python train.py --n_layer=11 --d_model=160 --experts_per_token=1 --d_expert=192 --activation="swiglu" --balance_loss=0.0147 --lr_router=0.000833 --vocab_size=4096 --lr=0.0025 --beta1=0.9 --dataset="wikipedia_en"
Below are experts of layer 7 (counted from 0) of a mixture-of-experts language model. Rows are named router (the router's row for the expert), down (a neuron's output weights, with its number) and show model dimensions 0-159. Each number is 50 + 15 x the weight over its row's rms, rounded and kept within 0 to 99.
Before each expert's rows: "comes before" lists some tokens at least twice as common just after its tokens as in all text. This comes from a sample of Wikipedia text that the model never trained on. Tokens count by the router's weight.

# expert 21
comes before: " was", " is", " been", " the", " had", " a"
router:53 62 49 56 60 42 45 40 34 36 50 52 47 55 40 75 16 58 53 53 48 36 34 28 50 60 40 57 67 46 60 32 30 67 44 50 53 60 42 48 65 65 62 49 77 70 13 16 43 28 72 49 23 54 62 50 43 73 39 51 28 40 76 53 63 61 50 44 41 32 52 47 26 31 65 80 55 71 52 38 67 76 40 47 22 16 45 69 63 44 37 56 43 49 45 37 35 30 53 46 45 29 51 50 43 55 65 73 50 44 37 41 56 40 48 20 64 64 59 59 62 76 52 36 47 71 56 45 61 44 62 53 64 51 57 63 31 48 40 65 53 23 48 51 46 91 70 37 36 22 72 78 21 50 86 32 42 37 47 47
down4:48 49 73 28 41 64 37 28 27 44 47 62 48 42 38 25 52 48 26 39 24 32 55 59 51 52 45 71 73 41 44 61 43 58 55 35 30 44 52 50 33 69 51 51 49 41 75 35 55 42 91 85 33 47 56 12 66 80 52 45 35 47 42 57 64 34 64 44 50 47 51 25 76 41 31 34 42 62 57 55 21 55 54 47 64 46 46 61 39 50 55 47 41 66 59 57 34 59 48 03 60 60 58 59 77 49 57 68 33 50 43 56 48 54 27 34 73 31 47 69 17 37 67 53 72 53 52 60 43 76 37 44 46 59 65 25 37 39 56 53 31 32 44 55 49 80 84 53 63 70 52 37 68 49 75 52 48 66 39 61
down5:39 41 77 43 50 55 30 47 33 80 43 48 63 65 47 55 54 37 51 57 34 45 39 50 58 72 31 46 45 29 70 35 34 46 48 27 65 21 37 34 21 54 50 57 65 62 63 64 38 52 32 45 20 49 38 47 30 48 71 40 63 66 56 64 49 39 73 77 41 62 67 60 35 49 56 71 64 59 36 70 24 50 33 67 35 56 46 52 41 41 42 41 55 44 75 36 46 91 27 49 31 44 62 67 55 34 29 65 55 23 41 37 60 46 63 29 45 47 52 64 53 37 35 65 70 61 51 54 60 39 65 43 41 44 91 57 63 46 26 43 54 44 58 84 53 56 57 58 40 81 91 39 70 36 56 46 36 40 82 34
down6:48 69 32 52 36 53 54 41 72 58 39 56 62 79 46 35 46 62 69 37 60 38 42 63 36 47 45 37 43 42 41 54 42 28 70 68 24 52 58 54 63 44 53 40 23 54 48 58 46 59 25 67 39 70 37 59 17 32 44 48 50 70 74 65 66 70 82 35 61 55 42 70 48 61 40 12 39 77 56 55 39 44 63 69 71 59 32 26 46 55 49 20 52 57 36 61 59 36 66 41 37 66 56 49 39 52 56 47 48 36 48 36 64 35 67 46 61 36 34 50 74 53 41 46 45 43 64 66 63 76 60 68 58 75 60 48 39 45 32 47 36 82 17 69 72 29 81 42 33 23 49 23 50 56 33 63 73 34 30 67
down7:34 47 63 55 61 84 21 13 34 41 56 55 78 38 39 45 46 45 11 36 16 52 43 80 83 37 53 68 72 55 49 64 68 56 71 54 24 50 55 54 50 36 45 61 49 47 48 59 28 45 36 76 55 55 47 54 66 29 43 49 48 60 58 43 46 56 66 39 40 24 62 56 41 27 61 65 09 41 46 40 39 60 60 53 73 45 44 47 53 61 52 23 36 63 47 73 51 56 31 51 62 45 61 59 67 49 36 38 40 44 51 62 53 39 39 51 64 30 46 39 51 44 50 53 54 50 67 56 31 48 58 69 35 55 30 74 81 76 51 41 66 48 99 63 47 36 54 40 43 46 65 30 52 46 54 57 72 19 47 52
down8:66 51 53 42 59 56 86 38 73 34 52 48 53 47 53 28 56 40 27 62 90 69 36 58 49 46 52 61 17 49 44 39 45 30 67 63 42 58 39 38 71 57 54 72 42 52 24 35 56 52 33 59 51 81 62 52 26 43 70 34 54 39 41 42 64 40 38 68 46 64 69 57 51 48 32 64 20 50 68 25 32 54 56 51 66 43 49 45 32 83 52 33 81 63 24 38 51 60 59 41 39 76 67 59 39 32 66 60 50 36 45 51 42 38 34 51 43 29 38 58 19 46 34 66 58 58 41 48 65 46 27 52 49 33 37 56 61 49 36 82 29 40 08 60 37 44 69 52 74 53 37 49 42 75 76 46 59 61 47 80
down9:63 61 54 46 54 74 48 47 68 10 58 69 42 61 71 31 71 47 22 42 60 70 53 47 50 18 32 63 30 80 43 71 48 59 65 42 47 45 74 52 46 54 36 47 52 80 49 62 37 66 47 29 39 48 56 48 24 44 47 26 32 56 63 37 66 41 47 70 43 63 80 20 66 51 43 47 72 62 70 57 33 54 48 55 65 46 55 32 68 48 84 56 28 37 47 67 39 79 42 45 47 50 44 72 33 49 51 50 50 45 34 61 55 42 66 44 80 60 52 48 47 45 34 44 47 22 43 43 72 49 71 48 82 34 47 33 43 37 38 49 41 57 49 78 81 30 60 28 75 50 23 58 40 65 45 45 31 40 22 39
down10:18 45 21 40 48 53 67 49 51 46 42 61 81 41 28 90 56 38 42 46 51 51 71 15 47 67 38 50 42 44 46 73 67 67 34 40 76 64 46 30 24 37 45 35 53 43 58 35 49 49 58 67 39 61 53 28 51 47 44 48 58 48 45 52 07 53 48 58 50 31 67 40 50 71 38 42 60 41 23 20 45 39 56 70 43 54 39 14 64 42 52 57 61 69 51 33 70 49 50 69 65 62 49 55 53 59 84 44 55 49 59 49 28 57 53 36 68 41 41 40 45 63 64 50 70 46 37 58 59 72 62 49 69 62 50 57 46 49 63 71 43 34 00 37 48 32 43 40 34 70 56 72 85 59 49 67 49 68 51 32
down11:43 51 19 45 34 68 81 45 41 65 44 54 44 74 50 59 42 62 32 27 15 45 26 66 64 32 50 67 50 69 67 61 43 49 63 49 27 51 55 37 42 38 34 50 41 47 62 36 51 48 32 63 40 75 18 52 56 77 39 64 62 29 61 54 65 81 37 39 50 74 41 62 45 49 60 49 62 55 51 48 41 39 38 31 36 64 52 38 31 42 64 48 82 45 66 51 66 59 60 51 68 53 56 48 65 38 51 47 60 49 74 53 44 51 63 68 20 70 50 34 60 33 65 47 24 14 59 30 55 45 54 30 24 70 48 55 40 50 29 76 34 71 91 14 38 48 59 37 41 63 65 57 52 57 32 55 36 39 76 67
down12:45 37 62 38 28 38 47 53 44 76 34 30 40 64 49 43 57 50 43 53 63 23 61 29 25 41 56 46 49 58 64 34 41 72 43 60 67 81 45 50 54 32 64 71 50 01 73 37 62 43 60 41 39 66 40 49 59 56 78 40 56 75 42 36 80 43 70 52 64 59 41 62 37 43 55 64 59 53 46 27 64 49 48 62 75 61 28 48 58 83 30 81 50 58 62 63 48 30 66 47 71 60 63 60 40 40 49 55 68 65 44 62 69 29 56 69 52 43 20 19 42 39 57 68 57 64 35 29 44 49 48 33 14 38 58 61 36 41 14 31 38 34 61 56 52 46 58 55 42 64 65 43 38 50 36 23 43 59 76 43
down13:53 23 47 43 34 44 19 65 41 62 68 43 19 71 63 48 70 46 54 55 59 32 45 54 52 44 40 90 46 43 59 48 60 64 45 61 46 34 49 33 48 17 19 34 52 36 69 67 42 44 66 67 47 60 37 40 61 60 50 59 78 34 58 52 43 53 52 80 39 59 32 55 57 42 64 78 60 37 46 49 75 83 44 48 64 55 64 39 45 74 47 20 66 35 78 38 53 26 49 73 59 47 47 54 46 41 37 34 59 73 51 72 42 70 68 69 52 38 61 82 51 43 35 81 38 47 35 55 71 49 61 59 51 80 39 37 42 55 40 44 54 23 67 34 38 28 52 56 42 25 38 46 29 57 36 69 32 23 40 36
down14:46 47 50 60 52 63 60 46 76 42 28 48 55 22 57 27 53 62 22 37 78 53 37 49 43 53 42 51 68 50 31 71 56 70 87 51 33 48 90 47 24 46 57 60 23 38 57 52 46 37 35 63 45 53 47 52 43 38 53 45 43 63 52 43 40 39 67 42 34 48 41 38 71 54 48 35 67 45 40 27 48 45 64 75 55 57 72 41 43 50 85 49 53 52 57 69 58 37 61 46 59 71 30 58 34 50 37 73 25 35 36 15 63 37 49 54 65 54 47 40 40 46 52 25 55 40 61 48 16 71 74 84 46 72 65 55 66 41 62 60 57 41 25 44 29 70 82 45 21 55 68 75 44 51 65 29 28 44 68 47
down15:20 51 56 49 63 60 48 64 35 36 60 40 16 58 59 32 66 42 52 33 44 69 43 47 53 33 56 60 42 58 50 44 49 42 23 33 26 65 76 69 64 50 37 33 36 55 58 62 76 17 42 60 79 65 32 52 32 68 52 37 54 58 33 79 40 45 31 22 77 72 26 49 59 23 50 70 44 40 69 30 27 46 37 59 36 41 46 45 37 53 63 61 59 18 47 75 48 72 37 67 72 52 73 18 41 54 45 33 55 63 59 59 57 44 68 58 52 78 58 62 51 45 62 69 49 48 30 48 62 26 72 38 68 49 31 78 68 63 58 41 35 60 78 39 75 41 35 50 55 44 68 49 34 44 46 54 53 52 38 39
down16:42 46 65 24 57 45 31 28 73 53 59 44 48 73 87 07 50 45 40 59 44 60 30 81 66 26 47 45 50 52 38 49 25 52 55 50 38 45 21 68 41 57 46 46 41 53 52 47 49 59 48 59 74 29 49 79 39 47 42 59 32 62 73 55 72 55 52 36 56 58 22 61 58 45 56 84 33 67 45 36 44 63 51 32 55 47 42 59 42 37 66 46 62 49 60 70 42 22 35 46 66 34 61 47 46 31 18 59 56 68 60 70 46 46 45 58 38 58 55 59 42 45 38 38 58 41 46 68 42 62 61 46 26 36 85 45 51 53 54 45 32 48 99 79 63 52 50 62 42 58 67 52 31 43 39 32 39 68 25 42
down17:31 51 57 61 45 42 57 38 47 66 36 63 47 72 41 47 75 63 38 50 26 75 44 54 75 46 55 53 52 46 34 72 57 42 71 55 37 22 43 30 48 54 72 38 61 35 52 47 59 47 54 47 38 53 54 46 48 23 51 22 41 55 47 44 58 56 49 33 54 49 76 48 35 34 49 36 65 25 60 62 23 20 58 46 26 40 34 63 60 64 79 58 47 74 33 28 71 69 58 36 48 80 32 53 46 47 30 53 36 47 59 24 62 60 46 44 36 69 43 94 18 54 76 47 52 24 57 43 27 74 54 79 77 55 50 36 45 52 62 62 81 32 43 46 58 61 30 56 54 69 56 24 66 38 44 33 34 51 56 78
down18:43 32 40 38 78 57 54 48 48 81 58 51 52 76 38 56 72 62 41 82 23 35 48 87 47 07 33 41 47 69 40 18 52 41 37 63 45 52 73 59 33 48 32 56 56 71 55 51 66 31 41 62 54 31 60 36 57 59 52 56 45 48 70 43 45 57 27 58 52 72 60 31 58 16 61 84 50 49 43 46 51 38 34 28 66 66 67 30 50 43 20 15 61 36 60 38 50 72 36 40 49 40 43 62 68 54 64 51 80 62 33 50 69 48 43 34 45 19 63 24 56 51 59 34 43 36 36 43 39 48 62 47 45 57 34 27 44 29 74 67 42 65 61 56 52 34 55 67 43 55 52 63 39 74 46 68 60 53 64 62
down19:38 40 64 45 85 32 61 63 47 50 71 52 22 78 55 42 56 63 38 81 22 47 69 45 56 64 47 48 31 38 42 30 62 46 44 60 45 45 50 44 42 54 54 58 50 67 34 56 61 63 54 50 58 12 46 64 28 55 71 37 47 76 55 38 28 39 42 54 66 45 38 82 20 43 44 62 59 70 22 40 31 78 40 39 37 47 48 48 72 21 35 63 48 52 62 55 69 57 38 52 38 50 45 56 36 17 66 46 63 62 55 49 41 44 59 58 39 58 39 64 49 38 40 34 32 58 40 55 35 49 36 56 39 45 51 42 75 31 75 56 56 53 99 73 47 88 63 31 69 33 54 68 58 20 36 64 41 53 34 48
down20:54 62 49 43 30 65 54 71 32 17 54 32 57 57 51 36 67 59 44 62 47 63 62 35 70 41 53 45 28 83 56 59 40 55 55 47 90 55 64 52 80 41 30 64 55 72 31 40 51 54 19 49 99 49 62 34 54 64 40 35 47 27 32 36 53 54 48 62 61 65 77 20 36 59 43 65 53 64 56 49 30 35 43 21 52 39 47 61 75 75 48 56 67 58 59 39 68 53 56 19 49 41 57 65 52 35 45 44 54 67 35 52 28 56 51 58 52 28 43 62 25 53 66 57 70 37 50 41 53 70 56 16 54 66 27 74 45 46 57 58 28 50 50 50 64 40 31 47 49 61 21 50 35 60 54 33 32 78 50 49
down21:51 64 41 55 44 59 68 59 47 48 34 57 51 27 62 36 68 48 30 45 62 59 53 46 42 35 64 79 51 49 62 57 44 72 72 34 53 44 63 43 42 33 57 53 26 21 67 43 51 35 46 47 33 66 49 44 38 52 34 32 32 35 60 54 60 38 71 33 29 82 73 48 65 46 45 11 89 64 56 18 53 39 53 76 44 56 29 39 63 48 51 53 33 34 45 56 66 53 52 36 48 81 34 66 41 91 66 50 68 48 34 30 44 57 41 51 72 45 56 49 76 81 36 43 57 50 33 62 34 46 58 44 57 48 29 78 42 39 31 59 48 60 16 20 42 43 62 36 52 78 41 49 39 74 47 37 46 27 65 31
down22:47 60 31 45 51 23 50 57 58 49 66 43 40 44 59 45 80 53 74 26 34 58 19 45 81 31 57 79 41 35 42 39 51 48 49 53 31 46 35 47 38 55 38 51 37 59 75 70 54 38 44 64 72 49 51 24 51 60 51 63 39 54 54 58 81 53 58 31 37 79 52 61 45 70 31 59 31 47 49 65 48 42 62 34 36 40 31 54 93 13 41 28 44 46 54 47 38 89 54 24 48 42 52 76 39 62 42 34 38 44 67 48 42 59 27 59 48 41 39 63 63 43 47 37 57 73 42 50 68 55 66 60 68 77 82 61 44 17 42 31 54 76 65 64 62 53 53 58 51 53 20 55 31 24 41 39 45 48 29 51
down23:65 56 44 30 52 55 47 47 36 03 55 50 15 27 23 43 65 74 66 82 41 63 55 30 60 42 54 68 46 36 56 76 48 47 83 66 23 53 64 60 31 44 46 36 49 35 67 30 47 51 50 46 65 50 15 56 30 39 55 61 37 62 38 50 60 87 64 55 45 55 43 60 41 63 46 44 73 55 61 89 55 59 70 45 31 63 53 70 83 48 48 23 42 45 31 40 43 58 53 52 66 61 30 49 48 51 39 30 55 38 53 53 36 37 44 54 36 42 59 55 59 34 57 78 40 83 32 36 47 34 75 66 42 50 43 32 59 44 55 67 58 68 84 51 42 75 37 73 66 51 50 43 50 40 39 43 41 32 55 44
down24:29 40 57 50 57 36 00 66 46 59 64 44 38 41 50 47 40 52 94 51 40 43 42 63 59 46 42 38 66 42 56 35 34 60 82 46 29 25 32 89 27 29 54 42 44 48 39 60 50 50 77 42 72 60 38 70 48 48 55 61 59 61 51 30 25 54 50 35 55 58 60 47 43 55 46 70 45 48 53 43 38 51 52 41 71 69 47 65 47 25 28 30 76 29 83 76 54 46 40 43 71 25 52 49 47 42 50 26 58 63 41 44 62 63 52 71 26 34 47 49 49 39 57 61 50 64 64 70 58 41 65 51 64 80 39 34 58 73 56 51 44 32 74 46 28 48 35 68 43 37 81 67 45 52 46 70 39 48 40 71
down25:43 38 46 52 63 26 50 71 81 70 42 38 33 39 39 73 45 28 33 66 62 49 27 59 30 28 39 68 73 44 53 43 81 47 52 61 62 53 50 51 36 62 54 47 77 42 38 52 29 33 32 55 59 71 31 17 41 47 70 58 45 65 67 62 54 66 49 45 57 33 49 64 33 69 47 52 54 74 64 37 24 41 54 65 50 81 54 39 41 68 42 55 60 52 59 55 45 42 56 47 30 73 34 71 44 53 45 78 65 40 27 67 63 39 43 64 37 69 55 32 53 65 44 42 55 41 75 44 37 23 49 92 57 59 31 39 41 53 61 46 20 73 42 58 31 46 52 42 29 17 31 37 18 61 59 66 66 49 67 35
down26:37 13 59 38 33 84 60 61 46 44 33 49 67 42 37 42 86 54 08 29 56 57 44 35 44 29 78 68 55 67 41 50 49 40 53 62 63 47 47 49 35 77 38 67 50 63 66 56 28 69 73 32 54 49 53 48 55 69 48 44 32 23 62 37 55 50 49 52 49 57 52 38 55 67 50 79 43 30 42 36 59 44 44 58 42 25 41 56 70 38 61 45 48 57 28 52 63 36 42 59 64 51 48 54 33 50 43 49 45 45 71 65 46 32 34 60 87 78 26 54 35 59 57 92 65 44 41 51 64 43 58 18 42 38 26 59 57 46 75 46 44 52 81 50 28 36 29 55 75 46 61 63 20 57 64 61 44 59 30 38
down27:51 57 30 33 22 32 92 51 55 59 49 45 45 72 62 29 62 64 56 35 72 15 37 53 72 61 36 42 33 42 37 48 34 25 28 43 51 72 71 52 32 35 60 53 57 66 28 43 37 70 46 55 54 54 57 43 52 72 67 56 27 48 62 57 56 60 64 43 59 50 48 58 55 39 46 39 46 37 53 77 35 47 35 58 56 50 47 73 22 52 47 90 46 46 58 65 73 58 35 33 64 77 46 28 23 58 54 53 26 65 56 49 68 53 62 44 29 41 42 60 70 36 58 49 46 39 24 70 61 37 36 51 41 45 47 46 64 05 61 43 24 60 15 47 57 53 33 59 52 79 52 51 76 67 56 44 67 75 53 61
down28:64 58 55 48 60 74 38 77 33 47 66 70 29 41 62 54 36 42 75 36 34 22 46 50 50 41 62 53 31 78 66 53 77 38 68 54 60 70 51 36 63 61 21 60 60 75 35 73 17 68 45 37 50 39 30 22 49 59 65 63 52 59 52 55 66 38 39 28 44 55 30 47 63 53 75 27 54 89 50 37 56 53 24 36 39 68 61 41 62 46 28 56 42 43 59 55 39 48 54 49 62 67 37 08 48 18 45 55 69 51 33 48 89 34 53 73 27 49 52 22 48 50 52 68 54 65 36 58 47 22 67 65 64 48 35 44 36 53 60 41 51 57 34 51 52 55 40 41 52 38 34 31 47 70 28 50 56 46 34 73
down29:54 23 62 62 57 66 49 73 71 59 47 65 45 70 67 16 62 91 39 50 74 43 47 37 41 33 38 52 60 56 27 66 41 39 47 58 24 39 63 61 70 71 50 43 28 85 70 43 43 52 57 44 45 39 47 23 42 43 46 32 46 59 57 53 47 37 57 40 46 61 50 53 76 57 43 24 51 52 63 55 66 67 47 42 62 58 64 57 36 73 42 41 44 78 27 68 27 57 29 62 51 44 36 58 69 50 49 40 63 38 60 72 35 48 31 73 73 55 51 57 39 23 45 50 48 30 22 52 73 54 58 51 44 52 38 33 46 33 59 53 49 16 21 55 30 42 60 79 80 18 56 56 68 41 49 54 23 33 35 65
down30:50 45 76 22 56 50 60 57 28 36 37 56 53 36 26 51 57 56 64 35 55 63 82 40 72 71 48 47 25 41 66 34 71 85 61 53 40 55 32 59 38 58 40 34 46 60 63 15 46 37 68 65 53 58 54 45 73 67 42 50 44 57 58 37 61 48 93 53 22 65 64 47 51 38 56 74 24 37 43 35 33 62 31 55 65 51 43 29 30 60 60 51 51 50 78 46 40 61 63 48 18 77 46 57 31 39 45 73 59 69 56 48 56 58 63 41 76 25 44 41 31 71 61 50 64 67 63 55 63 29 50 39 31 59 49 65 46 27 41 60 47 24 19 60 55 45 60 37 60 43 43 39 37 20 70 47 69 28 38 42
down31:23 28 43 42 40 35 43 66 66 57 58 48 47 48 36 56 40 39 38 64 40 40 52 33 36 49 50 48 50 56 36 39 44 76 48 42 89 42 31 51 71 29 50 43 72 28 60 50 59 28 47 54 72 50 44 37 52 36 66 59 65 41 40 79 42 00 30 49 53 36 46 60 61 59 49 99 54 43 61 59 43 48 48 20 73 25 43 51 49 74 53 42 57 37 59 39 56 53 53 83 33 59 63 46 42 57 49 26 37 60 79 74 70 57 39 50 47 46 26 45 47 39 61 69 41 62 59 80 37 49 60 60 33 60 63 46 53 45 78 52 41 42 87 58 50 48 60 41 41 66 36 50 54 61 43 78 32 68 49 49
down32:59 34 38 14 38 47 36 58 48 47 52 20 65 40 21 37 50 44 32 62 63 58 26 75 43 55 39 76 44 50 56 46 35 52 69 71 31 47 62 50 82 38 48 44 46 68 45 56 52 49 51 55 41 55 55 29 13 70 47 38 74 71 43 34 42 32 78 40 76 39 55 45 68 61 25 89 53 61 66 66 34 66 50 65 77 48 46 30 61 27 66 40 50 59 47 20 33 60 45 64 49 41 07 57 79 44 57 63 70 59 67 50 64 50 53 75 40 52 51 43 46 50 60 46 60 48 60 70 58 27 44 53 57 46 43 35 55 38 58 76 81 32 49 47 43 29 61 51 23 33 25 55 44 49 58 72 46 34 47 52
down33:50 42 58 33 28 27 41 18 47 46 34 43 58 39 40 46 62 52 45 53 28 70 55 16 46 78 63 54 48 46 30 65 70 21 71 49 44 50 63 50 94 26 66 44 28 49 35 45 28 50 48 57 57 37 60 25 52 52 29 32 74 30 68 21 75 63 57 66 54 54 57 44 48 63 38 57 29 43 39 20 62 26 52 71 51 32 57 50 59 64 50 47 65 42 28 41 32 65 40 41 77 56 51 26 80 36 29 34 38 46 78 40 63 64 53 60 34 44 42 40 50 65 68 55 63 79 66 34 70 71 69 61 53 70 49 44 45 42 55 44 70 43 50 32 40 67 44 57 74 67 38 60 77 62 45 62 48 51 55 61
down34:43 27 43 27 47 46 11 47 73 57 37 43 63 50 39 22 39 55 40 51 39 38 39 49 62 54 37 56 53 45 50 52 75 71 33 30 26 60 65 41 51 72 60 39 44 61 60 37 56 44 57 54 63 61 62 38 32 64 52 31 40 48 45 81 45 52 43 22 64 29 31 41 60 64 32 99 24 52 44 47 35 51 57 62 64 47 54 30 40 47 20 50 60 70 67 76 63 53 44 58 65 51 50 52 60 34 25 59 51 54 60 59 62 36 42 58 53 50 36 68 49 29 54 82 36 61 70 77 49 31 37 49 18 43 47 43 50 63 44 72 56 45 97 60 50 43 72 52 40 78 61 49 61 53 68 59 36 62 38 46
down35:74 49 62 44 61 74 54 56 56 22 53 52 42 39 67 32 61 39 38 42 84 46 39 48 54 25 49 38 75 68 61 55 54 46 61 50 41 46 64 64 46 51 53 63 64 48 55 63 47 62 27 37 53 54 44 58 55 25 62 65 33 50 50 68 69 64 20 68 38 73 68 42 61 50 54 03 39 53 50 29 59 52 51 50 53 45 43 59 63 59 76 49 30 55 32 70 35 44 43 40 30 41 48 60 44 43 39 55 67 50 08 65 75 40 34 63 72 43 34 44 44 46 70 56 49 42 41 68 62 23 87 55 77 48 48 54 52 52 29 33 43 64 04 60 36 23 74 57 64 63 20 50 48 74 43 40 20 50 43 35
down36:51 56 57 62 51 50 55 33 42 67 70 48 55 54 58 34 53 57 50 29 50 51 38 52 82 63 44 68 40 46 26 68 77 51 71 38 34 69 14 10 56 04 83 51 33 58 33 25 24 79 60 66 35 29 61 45 37 72 51 59 74 53 46 47 42 28 66 49 45 53 22 80 31 45 41 58 36 36 57 41 66 54 46 49 33 61 33 34 41 40 16 56 78 63 57 44 45 28 51 56 60 46 75 45 48 37 55 43 54 58 67 50 59 54 50 69 56 38 33 82 71 48 58 49 62 47 50 66 36 52 44 22 19 66 57 39 47 48 55 53 35 75 58 33 53 62 63 50 43 59 61 56 38 19 55 55 56 66 46 55
down37:41 55 60 35 49 72 44 40 45 59 74 29 29 52 54 38 49 55 42 30 35 51 53 40 33 34 14 71 54 58 48 32 50 48 60 62 50 49 40 42 36 38 59 54 51 61 38 54 52 45 61 54 55 54 46 42 33 83 44 45 77 52 52 30 58 59 53 44 63 89 38 85 52 60 53 70 29 87 78 45 39 86 38 30 58 58 32 45 54 49 77 36 82 34 52 57 49 53 50 67 55 27 60 79 28 50 44 50 41 45 70 53 60 53 31 52 23 54 66 66 33 53 47 40 50 59 36 59 60 57 46 68 74 72 58 16 25 53 46 53 46 31 45 37 34 24 65 57 73 10 26 63 20 58 39 53 46 46 48 60
down38:19 49 28 27 49 80 46 51 54 65 52 48 39 93 25 76 58 49 32 44 45 36 75 68 13 30 67 52 37 55 48 63 65 45 49 65 55 45 52 36 26 56 47 55 58 75 28 26 51 57 24 42 21 38 56 58 46 50 39 47 63 66 59 48 67 71 69 54 73 36 66 43 59 53 61 46 80 58 39 70 49 62 46 26 69 32 58 33 67 42 66 31 38 47 50 37 46 51 38 62 69 36 54 35 53 18 72 52 64 71 43 33 48 49 60 68 45 56 53 51 60 58 47 41 30 41 39 39 69 57 46 47 44 35 53 53 51 48 55 58 39 35 94 41 45 38 59 49 54 73 24 48 66 66 48 15 49 32 84 41
down39:61 59 42 49 55 33 39 51 41 46 43 45 60 55 65 76 62 71 57 35 25 61 47 55 66 46 55 36 35 56 47 59 56 47 34 60 49 61 33 52 58 41 50 18 58 37 55 67 61 53 46 55 42 41 41 59 71 53 50 33 27 61 53 63 56 68 24 34 60 46 43 39 42 48 52 75 37 40 71 35 62 70 32 32 22 79 34 65 49 34 28 27 57 48 54 39 62 44 57 68 56 53 51 42 41 42 42 64 53 54 62 47 34 41 29 54 43 47 60 59 34 65 44 71 52 55 27 48 41 55 41 54 47 48 32 34 64 55 79 48 72 65 99 85 34 54 02 56 32 56 53 48 47 39 90 59 53 46 37 45
down40:46 44 29 63 54 43 35 72 48 46 43 62 48 54 50 46 18 39 36 64 59 41 66 45 49 40 43 56 86 54 73 39 56 45 41 47 57 43 85 64 52 99 41 66 69 43 74 58 67 32 46 40 52 59 83 29 70 19 43 22 50 26 45 69 41 59 49 45 46 51 34 38 72 38 53 42 48 43 30 44 33 28 72 51 68 46 63 61 40 56 60 66 19 30 57 58 31 59 64 60 52 74 28 23 53 76 40 48 43 72 43 47 47 57 23 48 60 61 64 24 53 48 32 45 69 59 42 30 73 58 55 66 54 35 51 54 56 44 31 37 50 54 13 60 77 60 44 60 38 61 56 48 37 70 24 55 36 40 52 45
down41:48 75 32 59 40 29 59 51 56 60 28 26 53 48 62 49 33 34 53 62 75 69 43 37 50 47 70 38 61 42 60 57 33 46 49 15 48 68 33 56 74 40 59 38 21 64 40 54 49 42 37 46 43 61 24 55 52 54 50 54 42 52 76 45 56 45 46 59 65 66 54 53 44 49 46 99 12 52 48 52 53 52 68 36 30 61 75 17 52 65 28 47 46 54 23 82 45 37 40 36 44 57 24 69 35 40 48 52 50 39 42 50 61 24 50 53 54 49 27 56 54 64 48 55 43 37 50 75 34 52 58 43 28 24 48 56 53 68 55 52 71 34 99 53 54 42 73 41 41 39 74 37 39 51 66 63 64 67 55 47
down42:47 60 43 63 41 62 63 53 27 47 56 35 23 41 75 47 29 63 76 38 22 67 72 61 40 55 39 64 28 79 50 56 60 33 51 39 28 50 62 54 58 17 42 48 37 62 56 38 50 61 71 43 31 41 44 53 53 52 61 36 43 27 58 48 54 76 33 20 66 44 29 60 58 54 62 40 38 54 59 72 56 42 47 44 46 60 57 47 74 51 36 32 43 48 69 52 60 46 83 48 71 76 57 65 13 50 56 42 58 51 80 51 58 39 34 57 39 62 54 58 67 31 46 62 26 78 22 46 52 47 35 54 80 25 63 80 41 32 38 66 29 45 25 73 49 78 35 51 44 63 45 23 55 36 53 42 23 62 42 60
down43:59 49 53 63 89 68 40 83 56 64 26 57 41 47 49 40 59 50 39 66 49 73 47 50 66 53 55 41 65 28 23 62 46 48 55 50 28 46 60 53 19 47 47 55 30 40 58 47 40 67 34 54 86 32 62 41 66 50 50 54 47 36 57 47 50 42 31 54 44 67 43 39 92 56 45 53 21 53 67 26 60 40 72 52 43 57 43 66 61 57 23 60 45 39 71 64 47 43 37 43 85 67 49 78 54 32 55 46 52 51 25 78 69 41 26 65 59 49 53 46 71 37 36 25 25 49 67 24 56 45 69 47 31 68 30 39 26 45 37 70 60 26 52 65 60 34 17 70 53 48 60 58 43 35 71 62 47 60 23 45
down44:68 61 39 56 72 42 51 78 47 32 49 46 75 35 44 50 49 51 37 50 38 36 44 60 39 71 50 68 42 79 63 41 34 55 63 72 69 61 52 56 51 63 56 64 80 55 32 38 51 43 43 41 27 53 46 44 42 62 56 68 58 52 60 61 47 23 47 51 43 72 36 61 18 46 44 45 51 58 76 31 41 35 44 69 25 47 51 36 37 24 34 57 31 91 42 39 36 51 61 34 17 43 46 58 73 64 73 49 60 11 55 49 34 79 49 34 48 48 72 29 33 26 65 58 34 64 62 52 66 21 32 41 57 34 57 40 42 57 52 32 66 59 35 35 36 45 81 83 56 52 27 49 43 76 56 32 50 74 56 65
down45:57 41 49 51 57 34 63 32 44 35 61 23 90 50 33 43 79 56 34 34 56 52 41 66 55 44 42 26 54 69 56 32 25 22 55 43 57 69 43 61 66 56 36 66 71 31 40 61 45 69 35 81 31 57 74 50 49 64 81 45 51 74 47 39 73 52 53 44 61 45 28 49 61 68 54 16 56 44 48 57 41 66 46 49 46 25 33 26 53 62 58 47 42 40 68 20 26 43 50 44 56 72 57 36 39 52 71 48 54 55 39 45 44 58 35 70 37 35 27 47 41 40 37 30 82 52 65 51 65 53 44 47 60 63 22 52 59 52 40 43 54 54 03 63 56 36 69 66 57 63 43 32 33 62 26 60 71 26 58 73
down46:50 29 47 23 50 48 56 73 59 29 37 53 51 50 41 61 33 37 53 45 41 42 49 17 46 41 58 87 54 70 58 37 55 47 57 42 62 35 33 36 53 58 44 52 76 56 56 70 65 19 64 62 45 69 65 58 57 49 22 62 55 51 31 62 59 40 42 60 26 62 57 37 45 62 58 93 44 52 63 23 60 38 56 39 55 52 32 69 35 42 40 59 56 51 55 63 64 59 75 48 39 38 41 35 66 54 31 43 31 58 25 65 55 29 45 53 40 45 50 27 71 40 39 64 40 54 75 63 53 41 35 83 47 44 35 58 68 64 22 57 46 33 99 66 49 55 34 32 56 67 40 62 48 52 74 46 22 35 50 50
down47:52 17 42 44 61 63 50 56 64 18 59 42 30 68 60 49 25 44 66 52 32 38 49 63 53 50 54 45 61 82 59 71 69 26 51 41 49 55 50 50 35 68 36 13 61 40 68 79 58 58 38 44 47 47 28 25 72 59 44 39 57 44 57 91 58 46 39 71 49 54 30 56 55 36 32 74 77 71 77 34 57 63 52 43 34 31 52 52 24 36 25 32 41 38 46 54 41 76 84 53 43 27 67 39 46 21 41 54 45 61 42 63 54 47 44 51 61 40 42 25 53 57 20 67 56 74 50 42 42 78 33 64 54 64 72 46 37 64 41 45 59 32 79 58 44 70 36 52 32 38 58 39 53 45 63 54 40 42 41 70